Below are experts of layer 3 (counted from 0) of a mixture-of-experts language model. Rows are named router (the router's row for the expert) and show model dimensions 0-127. Each number is 500 + 25 x the weight over its row's rms, rounded and kept within 0 to 999. Numbers have three digits each.
After each expert's rows: "comes before" lists some tokens at least twice as common just after its tokens as in all text. This comes from a sample of Wikipedia text that the model never trained on. Tokens count by the router's weight.

# expert 12
router:524500557526547521480520463478498467507506494489492515535507469508483534533496439515506510499515494525480483443518491464492478477513499514443503523519476540497494484540498511523548532492508464551471509474517502477492517524524506505502469503500478518470502465492541529484459516481470486494550477497560463462499469487502496534521484469479525497469482517518486486464504509471471519489527
comes before: ",", "a", " (", " and", "\n", "i"

# expert 8
router:487540484497514453546529471501509460509496493515482470456502487476452466519504470495504530516489469508480493503505501480526453530464496491493488523492482534540465476494497484520493489482513514523511517495515472494535542489527516527513486460514521500503476560536439499520494492512498483587463540507560511481487501502486486512477472513491522484473521520464476495487482502500546516464523
comes before: " ", "20", "19", ",", "18", "17"

# expert 87
router:538487529528521492508539519467550485517530496489507460509471537518500525498481527488506541504526491528478520490493466532508518561520525544470503533500522483474439538451513500535502547500484504463492509471489470514479476515502539530510532478459485470473489507478517525484486499505493492508497503538504512508475509509464480543533549467465515494519527542494536471472506519507494516517465
comes before: "i", "a", ",", "is", "'s", " ("

# expert 111
router:514468485493524531506522519483484521508484515491487523522484481515536477506457487506501514474497551527472553512508474534489516482442518549464508501469496535496498456462506497454483530457497514461483493511470448494522469496529481545471521478476468530488466520539515500544465497485489474449536508483504488531465495493504534504483524498500510488523548476523484461511519499462506522488483
comes before: "-", "|", ":", "t", "|\n", "ian"

# expert 23
router:507489516453484499509461466510503553508520479504485496476557505505508551512537495522516504477488529483513504554475503518515514474491515498531472484543482532492496446519499527487473484478553490491491488528509505545516501492506465497485505478508531505548499467552485487435517478522523506480526515476513517529511544463518482479508544509518484543467491556530494484490485474480530521498529
comes before: " ", "|", "-", "|---|---|---|---", " —", " −"

# expert 53
router:499511496502461496476474522500508485483499494482547520490541500513534495527455470515523491496487532519468480524514526490541434524528479520490501494500464511501466461505461516489507448541487487451470478544533520521509483488478536481509513511559520506493502500520550499483534453505538524503469478484482516498501473550535472494498464475473434510514476489470505491492488506506518524473489
comes before: " the", " a", " M", " his", " s", " m"

# expert 11
router:506554492495461515450467505507499511503513509519470542510494486501461546549491546470469514500511474540492471501508522492437501512492490463507512522489521526487460511527466530474524517481522476499506548495493484529508476493495493456540548468471530515489529476539529544499457506436487473488471519504504465509500519527491516481529522472517509478501487510498494505508476496487507468544530
comes before: " of", ",", " in", " and", " to", ":"

# expert 126
router:483490523499494511505519448481470526505483496467519504508499528481496468485504538481470509494539519457519507539513518518476498490510535460505533482505478497455491519479532513500547460442463555543520480498506535494533520517521560516460508490515499500567523524491531504522464500531484485508530545519502526523504491545529478529511457522527513487490519481492482515495469485534482516482486
comes before: "%", " |", " |\n", "0", " m", " km"

# expert 73
router:480529457466496503560508504528484510528476531462531436525496469507527469524494510482476501470489513491503500478526509513473541521481496492529460459494500486491504501534489491484487522488499501479503550516485503442554471522441478491511511467500510495506511474497535477482527532490471500483562472501482524554433522497496498505499467489506489500499526511501473491466482526493469478478465
comes before: " |", " ", ";", " |\n", "s", " of"

# expert 70
router:530484464512445521478480533469509543498501474457507479491498448513529486511437492468505488449491483491536497465485523471502494525517510515506516494523483532471464469498489474503465497523471461488472479472479534505484442510498512485512501488502478487535497496529525518516508532533518519502471493488527463533464550532505510511534496504465530487521532486497484506494494500444487531439520
comes before: " the", "-", " of", " he", " a", " in"

# expert 28
router:531491510515516516491462502467524455497551486523533499474486533538492503513513501473493471466508488498498491529487469473517501489543503478469479517495479531516513458501475523525485505548455583522498474493524539500441508498470485512528528495504524533461511483502456521499529495496529460477486438480519531501504456487539473469528493492462499518481498484497528505490482520541501512487495
comes before: " and", " the", " which", " a", " but", "00"

# expert 60
router:462507471471493492509492471525502519490518505517493468470491524460489459522490509475464526526540486464500488506502533486524508487472483494453518479515490501519524463479469461532490482479467526508464521525496547531463496495539470513545476502502512527513486487565484486550491515494481508502453493462482499537551496500494482477499467459561470507457499485507528529508516484504487460483532
comes before: " |", ".", "–", ",", ";", " |\n"

# expert 116
router:504515525503511500523471514514464465500482484525502525490505518513540504500488497524459487510552515500526462481489497523498488447542522500502516523483486520481507475507523448517474504545499484512540482519518535485517496534511512502529473510513537471524455461532503519494534438466485467526518517550507505511530538484523470469519558523506479475507489519510488554510532498533514473526450
comes before: " ", "===", "==", "=", " W", " A"

# expert 43
router:502498491467483510521488506515518527483489512512547503499462520533490524530484482477493520486463482443508482510520486450507521450485503543527460515466507493538520506513501520467538483504496476534454482522479506488513468521507482478477476530483529503511482470561462495519499508486506471496492540491474459518440529500511522519483498520489455519483511575489521537477458514510511499487457
comes before: " |", "-", " ", ":", "|", "ification"

# expert 9
router:502466484475490502522525520452512507478491497446458490519498459509513491541550509487513509497540502504502501491485464517486513561513480500488498531482514553434500526484512537487432452536491548515486495490476494497504485515525506534511499508462461491564475513491548483530505491482498509500483501493509492517469495515470502498497527494519495496517513484488493497514490556536526501544442
comes before: ",", "'s", "s", " not", "==\n", " of"

# expert 57
router:504508517482503520545498486457470523481486504496504478527498513486479529491501520489448546553472512512519513530543479436475529492517541489489545461476454471484508518493499511545479468535488482565515478506487533541509511497468498469501497470501478502490516507510473448507506529486512469490503482529483531488467518491500522479464498512543528545537494516533530538496504491494519475532500
comes before: "A", "N", "C", "S", " |", "L"

# expert 46
router:485467474524508481543540498499489535478472493521489470482534568508484486466500530487516535477548508496491477471487543469492477483488501504464541535460445482483497486479493517501498470500535561505484499527465464472497524520532487511477502465480481504534518534506483517544501515508476507505498547479515502466460515467498469522458525492515514484492490442488511509510518538533513497475509
comes before: "–", "0", " |", ".", " /", ","

# expert 22
router:462507490481496500481486489502495455462533495519511502509540557506523493523485493538502509493540471517489484492495518478513468478483471515452482546532481514508471530511474542506492495524500512549492484529507511497525544501510519505546550512536540552486514463527465484497501504508499505537491504484502541529512506474529471467512473481491501495572470495515502507542438516541484476515519
comes before: " ", "0", "2", "1", "10", "–"

# expert 50
router:530446514510479492462539506491540492515505524462459555469496480515515489547503512518496511488511481508444498478518475542509505485482495517480547490507495469476505454515499543524497539528462497476467476471485462503506440515526493507507523510502483504505511518456535479542490551505498504519476509554497497467529554478521467512489515517456494462507483490511511491496491509481473529496468
comes before: "ial", ",", "\n", " of", " (", " and"

# expert 64
router:492491514545457481461519477539486546545503450512545513509479529517520525482525467474539518510472528490501509490530520510525487478543508500527517504512479547507484457525485527461468493517464523490535508506477508489525530496510461515463535500480486486533518485480492481480467457539506500516451477508507491545520485481518547505524460505489534496475538497503487508454510488480507516506546
comes before: " was", " is", "|", " had", " has", " also"

# expert 108
router:506477477478534484475519497524518477461508488517497499535505452532497467538496501495499453475515491497533462487488490482500526492490467505511494482489503454563491431536522499468444464540504483469541497500503498547455488473512447498509502474515481497522475542511498470494532489457540528502494489532488459540485542529485500504513489523526521532482477544472501504485499511500509486500507
comes before: " of", " the", ",", " and", " in", "ode"

# expert 69
router:509471493527512471485545506502515510543471539483482518471475496518504486488497491499479552467476461473512492473459465504513488512534497454489535494468526461448469482480496504484479510469503457482459504488508469516469520511494502498490542504488512489481493495485519536488431497529499513515495542497501474460540496492457495503502512481488513479469524475470510508520535520473525516587469
comes before: "ed", " to", " by", " in", " of", " a"

# expert 14
router:511485502520510519479530504494519470510474514510474478470545493512534551497497490525480515502481532489519487512509544498534460450497508521470526482514521480474508549523465481475497470505483501480479489520520448512492494513507511520509486507576490537517531477547437527428506509552521480548486532498521542518493491497495487520510512511464508504512509452516498509476491522508479506505542
comes before: " the", " a", " f", " first", " m", " be"

# expert 97
router:499525528477487457534537451495513477505489521527491514471529518465473462535475436506533502483504483535471495514515503495523443508494491477501533497492493524496491500514458479525498510496518532529511493502526508490533551485503529517480501470541529494472525516542448486493480493493524498528449524480571506469506499491526457505488468497486512485523505487457499485486471469488529541466526
comes before: "20", "19", " ", "18", "0", "1"

# expert 59
router:468469510481525519513521449523534539505507513547512477481526533480489482489508489457537512468509513524529480479511509502483464457501515461514511497506495527530497518503508489477494500469552523548478493531498539499505545544519498490471492531482499485556523493520434527488483481510496520541522512488508503561496517512531485484466521512503510507516491455492537506540471536520500543466514
comes before: " ", " |", "–", " \"", "|", " M"

# expert 113
router:566465550532498495483498462487492478512527474493536519467522506502506538534483473495528508499469517498513493499503531469493478533514510498532507487532496551514494505484481435504498506518482490507491456514465518506403519492437486504477478497548529514517488499510458484454518498493500500531489488459504457514510451518510500494489483498458528472502509517487535502510509511515496524482522
comes before: " The", " He", " the", " In", " It", " She"

# expert 0
router:449494516486504470477540482479500493479513462520496521494512534550517525526502480457476465501495512521466542480510502517501481514576496480444493478458495545500501476480513534488542531473504525508508499513467523498495498511512493495488504515514496531473511511518502483506507475492449420499515536524555451510502484486483513465512532537455499498484530492507523473516498472463515513530493
comes before: ",", " (", "a", "\n", "i", " and"

# expert 34
router:486527528504513512499484485510509474475527492483450486488496537497465548491487459511515508496483475489491529460523509497506452498476516488472523459511492521556490475526454476523553515504509500544519498521513501507526500479476479494556475507528542499511509497510477509515510510499532465568476528476491489467509435503465487523544471503521475512464481506502495531486480474554526534513529
comes before: "20", "19", "1", "0", "2", "3"

# expert 90
router:450512527504518518488476449503511479509511483506512537497525530476535549523487483520497526456471526530509533493516508529511477521469523501519508477528545486528480489498496509500512521464505511524495490526513445504508480466482493489470497534518528508446496509506484470559532547498544493460532475459508478493445537483535521490486462515494505522517518524508478515517464470486511520482551
comes before: "-", "|", " •", " D", " S", " Gen"

# expert 66
router:528490510511512502510459443507490492522560482477497530482532488448515509520504476523515531493545503498531479475508488532458449490520556454492523496519486519516503479501524506501489490544522514516498512514467511487491553502473524486464496509536483469497481487534458489475516510538538508538472491515553516462514519524549518486511498497461504470533489463465487500492511520490550489504476
comes before: "==", "===", "The", "In", " The", "="

# expert 3
router:547501518502442478474527494465499498485510533508485508504492508522484534502490493482529480451528495572512497492490474483482518536524493498447531517523514497494513473517491526529475446506490487505489450482492516527498501563510475508472551494473496527489514495506528533468489489515456474503516461520533503499517475508478460499550461471460539488545481521505500461473479516490513499533503
comes before: " been", ",", " a", " in", " and", " be"

# expert 51
router:524461501486471482500518495484503471546513517546498521521487471480451495528527521508511490513503486465501518504512497533447507538522483477517524490467518543544496514516552522503490487489449534463500513503487490513490494508482519484483481496480484500519477513500509485478561511467486510481494503449512459543529537510491522501499484489466527485485518540529452463521554531485479504428495
comes before: ",", " of", " in", " and", "is", ".\n\n"

# expert 101
router:514522505493498491508497452521576506468490530487511519515529513496518474492488511493518514508503504488515479520500523505469495526453470511538481541516489496491470470482520548511488494510467472478537484499521482469548495493481488488497495471451486507506483515549512523508492495561524495454518514497525527445499525481423493463502515534507510501549478508518451517494501477461472486474455
comes before: "-", "The", "|", "===", "In", "A"

# expert 1
router:493481471524526503485493480466504480476489504497515456475496532503476491492445471500542552464490501473516478506521525466540436473483532487536529510490499527571495485502526451471499476501514465513507498482503507495461553521529527498501490479494512504515530499444472478518483516517516532575507512478511512507488497491486511497493478489472500506514513431502490479498499491508498537448495
comes before: " a", "20", "19", "08", "22", "09"

# expert 112
router:499484483510535504530526533508516551501492530508482508452484503545518449518510515466452516464529466513473493465472479492491508511479530453492520530460525487496507473506510536501468514532497517557474505477500488502519470554514510536532552464481482503513506497528422514525455521515518505509503530471515527521496542517500509502493539461510527502491524505479515492497478493508490510459504
comes before: " |", ")", "\n", ",", " |\n", "–"

# expert 61
router:475519468510524495507522535492500537504475511478503463477489452538512470494514522478486503542514504512507530455510514509481510461464497501470481503507450517477491519509493500552517506493457526473517509463472522509477546533518476488495480510461476499519480531538493488452449515500459468517458517489490504500499500524486493536456492483519526459450541485500496481548517505544468480538472
comes before: ".", " |", ",", " |\n", "%", "0"

# expert 6
router:490463539457464486471533486461474503489530501483475504486508547505538482525520499504500501467520524522490545478491524518513507513548493507479495532485501501509506474507509488494488517477489556495508511520485494493492483511532498468477468512501470511497505537494499489486528499470446406464511469481503465505514505526530468477541565493511500495473502506470451515501445494489485542540491
comes before: ",", "\n", " (", " and", "\"", ".\n\n"

# expert 39
router:501505482511468518526529522457482520493497452511476542461516459524501496553510516501496511468511487460493473460494468547483504542531470482503455508492489528530495499495499525470507490489517481486495516497496531504515535561493463486574513509500515500547502530515514495488517469540479509457471529505445484510500502516527462500492476511514473482509475491513435484487528449498501482498494
comes before: " of", ":", " in", ".", " and", " to"

# expert 42
router:531489520469462500528479468483504477478482492508491521525500502491492547497499486501500510537486526510520482539446513486518444506494506458456444482478462488536512460480492505458503481540495479513502486560490473498492535511472470507517523502501535518492462471538502509468505467549565533499543501503515478529495488499486501455505494504503466507468485522492499477455508497524544464498520
comes before: " the", " a", " M", "ten", " his", " P"

# expert 54
router:475493485533495525504464510502538499452524502465545562498555518531479502522547514479510489517487510480527545517498502473509488478467482501569497510518496458515489539505560477484539502469523507479505500483506512504544524482511452503513513498474482492520493510492474502485513457499543481529526514542535504521519521537515517516530550519484485517476484521528529522522497506537477479475490
comes before: " ", " —", " N", "g", " D", " T"

# expert 30
router:499493500474559519500446506514442564494550487501497543497493495490497503545466553456497488492499513513517439490508489490474499535503481453507541492524460494513505461485502504508483479520438525485490511496475521483462501470540507500533495502519498521520507477498493520499455469517485501505512500473509530543516473529507491458508490483477544475489490519497497516550466484547499485509513
comes before: " The", " He", " In", " |", " It", "-"

# expert 123
router:476516490536457488498519519507561501484519528502500452500480483511545479477496523457450516515538471527498459485505474498471529510524498471552525542527503489473483540490490533495505540526523541483459498486466475499483490488509500517518501502496513500497484493478528513486469522511475500494533497546498555472487522496454451539531488473459546482485509456524505477510503487515475475525482
comes before: "ed", " to", " as", "s", "ing", " of"

# expert 94
router:521490490514523445492506479496456505491484512505492528502509461483482534538459486520496483532472506518471521503493475568508512481475478519510497524502520552489531483512472486481450506484539460467511500527504474488533510519450490495489477525493522545499540531526502516486540476506505460502547477500537489499491504462475493492536490495514499505483565471489549508513534546485522515494550
comes before: "-", "|", " by", " in", " information", "\n"

# expert 80
router:530459478497491511535492513516518519471495486515524544518473502535493493515501538501509500526486521481497498489475536516524506488450441468472502514504538492519503490484509458439531475463544482505502492502511508455482498459514480490527486526537536524552494489531438489530513490509470473511532478507513464502451489528464492479503543506459493515482480499514514472524457466500551494497491
comes before: " ", " \"", " C", " R", " S", " B"

# expert 107
router:518511533505534521499533496506490524517557537471492546513505484552476508507520454496500516470470488521538495525494522513528503509561492500514518512536475471520451522520494521470508512442540481499492497522471463495520473441464530536527499492481475495490492552516510486525480485493524522494452520519499527505570456501519508521538493509494493487481493509500480507480526521522507489539484
comes before: "ed", " to", " by", " the", " in", "on"

# expert 79
router:510491477514482508446546490491526536495553473473481502537523506527479530548502491456487470507512498475501491510568488501491531482524566527495494477508489503488519547460535436509487492489508548454504529486500501496463471516488529495457532467478523491501466516508505489494516513515467498476538522499525502492480496494495520511567512468503513460476518525485500507497486496505502524456522
comes before: ",", "\n", " (", "an", "a", "i"

# expert 72
router:478483458500537524517528479526511470521456527542493488470482488510514484511531542482490532482546459485515449457500489502473527484504525494471508528513488518540531493500510527515484479453532492537485508494498509471522486527511494517517533497489472469530486493510436489565483531564496531486504517461504507492470506525530486514496514492498518509508529448488478512507438532497519496482483
comes before: "–", ",", " |", ".", ":", " as"

# expert 2
router:478516487471481472458515503495484522503480534533481510513494535521515468465488486477501480440498496485465506490522471490513470492490486489505462479481539520530518447498480544542533533456485523524452495516511491512532500563515513478472454540472523536488522472481484517485503529511463488499516487516554494473522482483481507486541527469453515448500491523533500498507477477482500521518516
comes before: ",", " (", "\n", "a", "ual", " and"

# expert 81
router:544494489525480497465509478528522487491478456517488491513521447500528526493486508475525480509514476524485475488521486439527454503475491504471472492532428490482496449508471510492488486537528483474506498498468523530477482513505488484506471520519526514555475489504522524427492511524515509550514495467500528511486487530505506486485479518531488513481471462490466514482544476534532545503520
comes before: " the", " a", " he", " was", " his", " is"